{"num_hidden_layers": 11, "hidden_size": 96, "n_experts": 128, "experts_per_token": 2, "d_expert": 96, "d_shared_expert": 128, "hidden_act": "gelu", "moe_layers": [1, 3, 5, 7, 9], "router_score": "softmax", "normalize_top_k": true, "routed_scale": 1.41, "balance_loss": 0.00243, "balance_bias": false, "router_z_loss": 0.0001, "shared_expert_gate": true, "init_std_router": 0.00895, "lr_router": 0.000932, "vocab_size": 3705, "norm": "rmsnorm", "norm_eps": 1e-05, "tie_word_embeddings": true, "optimizer": "soap_variant", "learning_rate": 0.0147, "max_grad_norm": 0.5, "batch_tokens": 131072, "max_seq_len": 512, "train_tokens": 512100000, "max_steps": 3908, "dataset": "wikipedia_en"}
Below are experts of layer 5 (counted from 0) of a mixture-of-experts language model. Rows are named router (the router's row for the expert), up (a neuron's input weights, with its number) and show model dimensions 0-95. Each number is 128 + 24 x the weight over its row's rms, rounded and kept within 0 to 255.
Before each expert's rows: a language model's description of what the expert responds to. This comes from a sample of Wikipedia text that the model never trained on.

# expert 39
What it handles: Mostly the word piece ar inside words, e.g. scenario, headquarters, narrative, Mallikarjuna.
router [ 94 120 131 170 131 129  84 121 153 105 138 166 111 106  86 152 103  80 143 155 181 135  91 148  80 131 113 155 148 147 116 147 125  94 136 105 105 150 145 130 158 120 134 124 117 138 127 108 157 136 171 175 164 116 122 100 140 136  80 159 136 124  74 103 126 144  95 118 123 150  97 140 103  91 132 134 135 137 118 109 111  87 137 132 154  98 108 129 131 113 111  88 148 136 139 129]
up1 [125 152 128 141 149 121 142  95 107  93 122 144 150 116 136 163 170 107 145 186 168 125 130 111 148 133 106 122 127 120 158 167 129 108 172 110 111 133 166  99 153 122 142 134 128 179 142  96 115 120 140 130 166 199 141 146  98 129 129 139 138 165 122 138 125 127 126 122 121 109  97 138  87 153 131 138 164 172 132 121 116 117 132 152 182 129  97 147 100 111 156 135 143 149  91  90]
up2 [156 117 129 124 137 130 103 158 121 147 169 129 102  90 102 121 106 100  77 140 127 165 102 108 152 143 112 147 123 114 179 159 135 128 118 152 133 122 135 111 128 115 111  87 119 118  92 117 118 180 163 125 159 142 121 188 140 190 122 102 149 119 131 120 123 137 127 151 128 157 112 155 129 110 170  97 113 140 111 104 146 138 115 123  67 101  91 116 139 157 127 111 153 125 173 135]
up3 [121  99 124 130 152 157 104 131 155 158  72 159  93  75 108 136 120 168 176 121 153 125 119 108 108 107  88 110 101  98 101 119 125 154 111 143 127 131 125 111 146 133 139 107 152 138 154 166  92 130 126 115 144 157 151 178 103 123 130  83  95 130  99 100 115 175 105 126 128 150 119 133 184  97 145 141 126 102 106 155 156 124 122 112 137 123 113 120 160 144 100 158 142 137 152 139]
up4 [153 135 132 155  89 173 110 171 144 109 134 168 142  92 100 112 102 120  96 108 143 189 130 125  78 124 119 187 101 116 141 149 136 159 114 124 139 149  82 122 124 144  99 147  75 122 117 142 107 126 125 145 135 140  93 109  86 122 122 164 107 147 116 115 168 106 155 140 104 128 150 136  93 134 138 139 133 154 140 150 142  94 165  86 157 138 145 105 117 114 118 115 125 135 112 148]
up5 [145 160  93 137 140  78  90 156 160 105 113 106 144 141 149 138 128 113 135 112 151 135 146  74 124 110 156 117 144 123 173 124 123 147 165 140 131 145 134 180  97  99 133 171 150 108 145 168  97 157 170 138 153 125 143 153 149  90 138 118  97 145  99 144 126 165  95 137 116 120  95 177 120  98 140 102 127 125 121 136 102 148 119 173 112 119 103 146 138  93  96 118 109 115 126 122]
up6 [159 126 107 114 153  90  82 136 163 142  95 122 134 129  97 121  64 154 110 156 128 154 125 153 165 146 160 160 112 116 191 134 128 149  89 152 132 125 111 112 119 130 170 140 125 136 149 146  87 124 130 146 141 152 121 114 111  98 114 139 137 140 100 119 119  82 105 121 116 164  99  96 130 125 142 128  92  83 111 129 165 119 140 125 135 114 139 159 114 138 107 107 149 118 137 191]
up7 [145 148 145 161 128 156 137 120 153 131 111 124 134 107 122 122 132 136 178  95 162 132  99 179 117 160 122 136 130 136 165 134 161 131 186 168 157 135 128 105 139 119 102 132 164 108 129  92 102 118 115 144 115 110 112  93 145 132 102 118 141 155 124 124 133 178  97  88 126 163 133 114 126  92 137 151 129 172 100 145  75 110 111 144 133 140 116 100 146 144  87 113 104 176 164 114]
up8 [173 127 161 124 130 107 103 124 153 159 140 133  96 147 145 145 140 113 118 130 146 175 113 131 111 105 115 123 165 148 130 160 128 180 164 108 117 135 118 139 102 128 149 139 118 144 130 142 134 120 125 130 174 194 157 102 173 112 133 149 178 121 107 141  97 138 122 127 167 167  91 116 158  94 125 163 102 104 136 159  86 137 113 129 144 121  86 127 133 103  81 131 125 106 132 157]
up9 [127 150 157 120 140 144 105  73 137  89  65 154 119 147 129 120 112 133 121 114 108 115 187 133 121 125 149 102 137 130 119 149 138 139 155 133 116 142  98 117 131 156 138 117  82 162 102  83 121 111 142 160 140  83 112  82 127 108 127 130 141 153  85 133 146 141 102 139 127 130 118 129  95  97 153 141 142 130 119 151 114 115 105 132 143 139 106 102 116 105  40 110 142  91 108 116]
up10 [100  88  95 128 126 118 148 112 134 118 145  96  88 154 106 102 132 107 103 130 118 137 114 109  96  74 102 114 111 162 175 120 122 136 133  98 102 100 160 131 107 125 157 111 143 124 154 124 143 111  92 136 172 137 160 110 123 109  97 145 107 121  79 104 159 104  71 122 100  82 155 118 125 108 173 109 138 114 121  96 149 104 118 159 117 108 136 107 114 115 131  84 127 107 151 107]
up11 [116 132 148 122 101 109  90 128 151 120 139 141 105 144 117 120 147 164 172 137 164 133 125  85  96 127  99 138 130 131 167 151 105 127 163  81 155 151  88 145 140 135 141 106 144 135  81 110 139 149 149 137 160 144 165 113 117 163 116 148 141 121 154 182 114  98 113 126 126 135 106 116 132 114  90 147  83 109 120 119 111 128 129 117 146  83  56 133 118 125  76 134  96 138 126 108]
up12 [105 153 128 158 141  77  70 166 177 117  82 136 110  97 102 117 105 149 139 124 106 118 129 120 136 136  82 134 155 109  93 138  92  92 185 120 119 136  97  85 162 134 117 106  99  71 121 120 119 159 120 103 123 143 132 122 126 144 105 191 157 128 140 129 137 106 110 126  83 114 129 150 137 138  96 136 123 112  99 137 142 112 124 156 127 106 110 140 147 116 134 151 154 125 122 126]
up13 [ 68  60 115 161 170 131 113 133 118 127 120 145 121  97 111 150 120 141 124 143 120 142 111 119 120 103 116 111 124 146 146 132 123 113 104 150 114  93 105 131 179 155 129 185 121 136 126  80 106 104  87 169 108 114 137 151 160  77 104  75 145 127 125 116 102 134 132 142 120 102 112 125  95 109 127 140 104 154  92 131 127  92 158 133 124  93  97 129 101 101  99 141 144 117 132 136]
up14 [ 73  91 118 133 104 103 167 123 134 115 157 157 155  98 102 127 150 147 153 108 166 147 154 106 115 133 107 137 173 123 152  83 139 154 152 133 107 115 127 126 128 144 149 175 135 109 139 107 117 155 113 112  95 133 151 124 127 104  70 133 140 142 150 135 160 118 147 151 138 116 108 173  82 144 132 115 164 128 136 128 120 137 138 154 169 151 101 116 115 126 131  95 198 148 139 101]
up15 [ 96 123 113 152 103 134  87 159  96 141 106 120  90 175 127 109  65 151 137 102 137 138  57 125 141 147 131  98 132 133 162 128 132 118 129 144 125 132 156 101 125  74  87 124 119  88 123 120 113 109 122 136  85 101 138 135 159 124 132 156 119 159 129 142 166 134  78 111 120 135 125 130 148 145 122 159 119 122 142 104 100  80 136 103  82 105 126 130 140 148 100 130 146 140 151 155]
up16 [175 137 164 157 140 136 132 168 156 140 114 186  80 102 135 113  77 108 127 122 128 135 132 143 113 165 107 133 101  80 116 109 114 149 125 103 123 160 123 140 101  90 106 147 144 119 140 166 105 167  89 162 127 117  96 122 101 161  86 143 111 140 131  80 146 118 147 128 118 135 137  96 137 122 145 138 127 116 152  69 141  98 100 154 136 125 136 128 152 134 155 119 133 132 169 113]
up17 [ 88  92 138 108 115 112 165 157  76 138 151 119 141  66 119 149 138 111 125 178 149 146 120 122 129 155 113 128 166 151 121 154 156 143 111  89 113 134 135 129 126 137 118 129 108 180 131 129 115  86 119  77 117 101  90 112 160 130 148 161 172 120 106 148 123 132 125  66 111 120 117 123 129 122 156 125 150 107 164 157 166  93 120 152 147 114 115  97 103 123 116 131 121 133 124  98]
up18 [126 136 102 116 117  90 151 143 117 122 115  89 119 131 144 127 138  82 138 142 186 135 120 130 139 113 107 111 107  96 130 127 123 130 172 116 172 138 116 138 126 112  87 154 112 100 148  96 139 167 110 130 104 168 133 101 112 117 128 176  90 126 143 157 137 113  71 149 192 143 118 125  91 137 132  95 117 126  70 135 147 141 167 103 138 100 100 146 143 154 154 141 120 123 143 103]
up19 [110 115 127 154 152 111 131 132 159 150 145 124 102 100 102 136 103 135 107 142 112 136 140 122  67  66 108 162 149 178 114 134 154 113 118 173 115 102 118  90 131 105 147 121 120 116  95 110  84 146 132 164 126 145 185 111  94 159 112 137  85 102 120  98 113 106  99 138  89 156 132 134 104 143 134 111 122 172 112 108 132 115 122 108 116 150  84 150 100 121 114 146 156 110 139 125]
up20 [125  98 116 126 157 151 106 160 101 145 125 126 152 103 107 142 160  97 116 119 147 104 141 146 119 127 114 100 123 116 180 158 135  80 150 109 130 140 131  78 123 123 114 136 160  87 128 113 103 161 146 128 126 113 140 131 136 177 124 137 136 155 131 112 143 110 152 147 113 147 139 173 116  89 105 102 132 129 116 164 167  92 131  77 150  82 134 118 131 170  74 156 127 139 157 168]
up21 [128 148 148  77 113 149 123 109  91 141 186 123 114  81 111 136 119 129 142 122 196 129 132 145 123 125 115 149 140 105 115 114 108 105 114 113 139 146  82 126 147 173 125 108 130 133  86 124 140 133 120 153 149  77 112 149  84 136  90 156 116 130 157 129 154 169 119 125 138 139 125 126 154  85 148 147 116 164  93  86 103  99 119  91 149 119 103 137 131 138 160 158 124 118 100 146]
up22 [161 118 133 192 135 160  63 153 172 114 126 132 141 131 140 143 108 122 138 132 159 146 157 124 137 126 111 126 131 137 102 117 134 158 119 103 136 171 160 137 156 113 100 130 133 136 174  90 154 105 125 139 108 164 125 126 120 129 108 146  94 161 134 179  99 167 120 126 135 106 105 173 138 112  93 133 127 134 119  95 131 135 132 110 178 121 133 137 133 117 117  80 157 155 170 160]
up23 [143  95  88 100 131 138 147 144 101  99 198 173 132 127 109 105 125 155  83 116 125 147 121 164  93 106 122 122  96 114 100 108 142 117 164  98 111 136 128 110 103 128 100 116 130  98 167  82 143 114 149 117 114 108 126 120 102 139 126 155  94  97 156 116 145  96 131 119 126 132 120 120 116  93 155 120 111 137 101 124 136 118  92 141 162  90 143 106 152 173 168 181 115 114 131 126]
up24 [ 59 122 152 157  80 114 128 140 119  97 150 113 152 130 127 120  88 102 158 137 197 129 117 178 114 131 100 114 113 148 161 122 121 138 159 166 140 114 156 138 136 128 117 142  97 130 130 104 138 145 157 140 159 125 126 128 128  81 104 161 160 129 143 114 147 148 100 115 171 136 101 137 133  99 121 108 175 138 107 114 156 140 119 136 171 147 128 119 105 137 129  75 144 152 154 118]
up25 [134 113 139 131 137  99 106 163 157 123 128 156  77 136 131 114 138 120 125 131 159 110 133 111  93 129 138  98 181 125 112 150 116 122  96 154 137 125 121 157 104 149 101 159 126 118 105 152 137 177 144 147 196  84 117 134 136 119 131 147 131 115  84 129 142 119  48 118 124 188 107 169 111 111 132 135 134 125 142 117  81 128 134 117 121 135 170 152 115 136 126 120  89 129 155 137]
up26 [108 133 102 127 115 117 150 156 129 128 165  96 119 126  96 127 134 169 112 119 144 146  90 101 149 128 126 101 109  95  73 118 151 111 122 125 141  90 116 146 184 118 133 140  98 118 130 144 106 159 156 107 122 126 158 170 146 140 134 113 207 156 112 124 118 156 108  65 144 133 127 154 129 169 124 106 147 102 153 147 129 120  81 153 153 113 119 139 138 135 160 140 158 121 103 152]
up27 [143  94 110 157 108 103 122 138 130 104 143 139 115  83 142 143 147  64 142 174  89 154 136 177 157 131  87 120 131  97 146 110 121 129 162 130 168 153 128 137 161  85 137 128 104 149 102  80 143 109 116 141 130 109 172 144 131 131 118 155  94 128 103 107 136 134 157 129 145 122 162 162 111 153 146 112 109  93 140 133 154 151 147 127 183 111  86 124  96 119 121 122 115 131 148 142]
up28 [169 158 129 142 138 144  98 119 130 116 169 115 132 150 112 171 122 117 161 120 145 161 107 174  96 147 148 128 128  82 120 116 111 156 157 174 156 167 119 158 145 165 120 105 192 107 124 156 111 134 144 157 133 108 137 115 126 148  97 133 109 118 126 146 113 126 110 168 150  88  96 152 123  93 110 155 139  99 101  92 160 145 109 129 123 134 165 154 143 105 128 106 162 152 124 143]
up29 [154 117 150 159  90 113 139  92 152  81 134 144 151  96 126 155 137 158  91 159 154 133 117 149  89 131  92 130 152 103 128 152 117 129 103  74 169 148 131 122  99 136 149  91 115 117 106 148 134 126  87 140 155 132 122  97 111 119 132 175 124 146 130 110 115 109 156 112 122 145 155 114 159  92 167 131 163 106 124 143 112 114 135 109 163  96  66 139 109 126  91 123 162 123 142 129]
up30 [133 135 111 118 155 119 155 109 130 126 189 169 132 119 114 107 136  73 128 115 149 115 138 156 114 117 152 161 166  90 147 103 123  82 121 127  96  76 141 147 113 158 151  88 154 111 101  99 157 103 111 135 146 121 192 122 126 109 101 113 117 126 128 152 141 112 118 107 132 135  98 179 168  88 135 131 155 162  92 157 112 123 133  82 128 110 125 125 136 118 124 136 149 144 116 128]
up31 [114  91 117 110 119 116 152 173 132 113 128 166 115 147 129 106 144 123 141 104 135 129 105 124  79 121 120 138 121 111 150 204 123 106 140 110 184 114 144 160 134 106 125  77 143 163 132 154 123 126 152 179 166 150 157 109 159 126 118 151 132 105 111 138 129 122  98  98 101 157 103 136 110  79 127 150 127 107 133 103 150 139 108 124 170 107  90 141 120 116 111 169 121 115 157 101]
up32 [148 102 146 165 113  75  79 161 143  72 168 150 130 147 123 133 120 125 109 131 107 140  93 135 157 145 137 144 153 161 108 143  42 129 120 120 107 127 116 156 156 135 142 136 160 125 119 117 123  75 108 170 148 126 144 149 117 153 140 141 163 114 134 152 166 118 133 127 127 112 144 120 134 134 105 120 192 133 124 136 132 114 135 174 172 123 123 151 123 109 135 113 134 117 115 103]
up33 [166 110 176 153 140 141  99 139 161 111 102 172  87 130 119 191 101 109 133 130 109 124 123 158 111 127 113 126 144 129 142 165 112 116 150 122 106  98 132 108 149  75 139 103  74 123 108 115 109 145 126 135 151  94 109 111 144  98 122 107  87 102 120 125  97 145 145 121 113 120 103 189 101 118  67 116 139 144 114 145 114 106 150 126  97  96 118 117 129 127 134 111 113  88 117 130]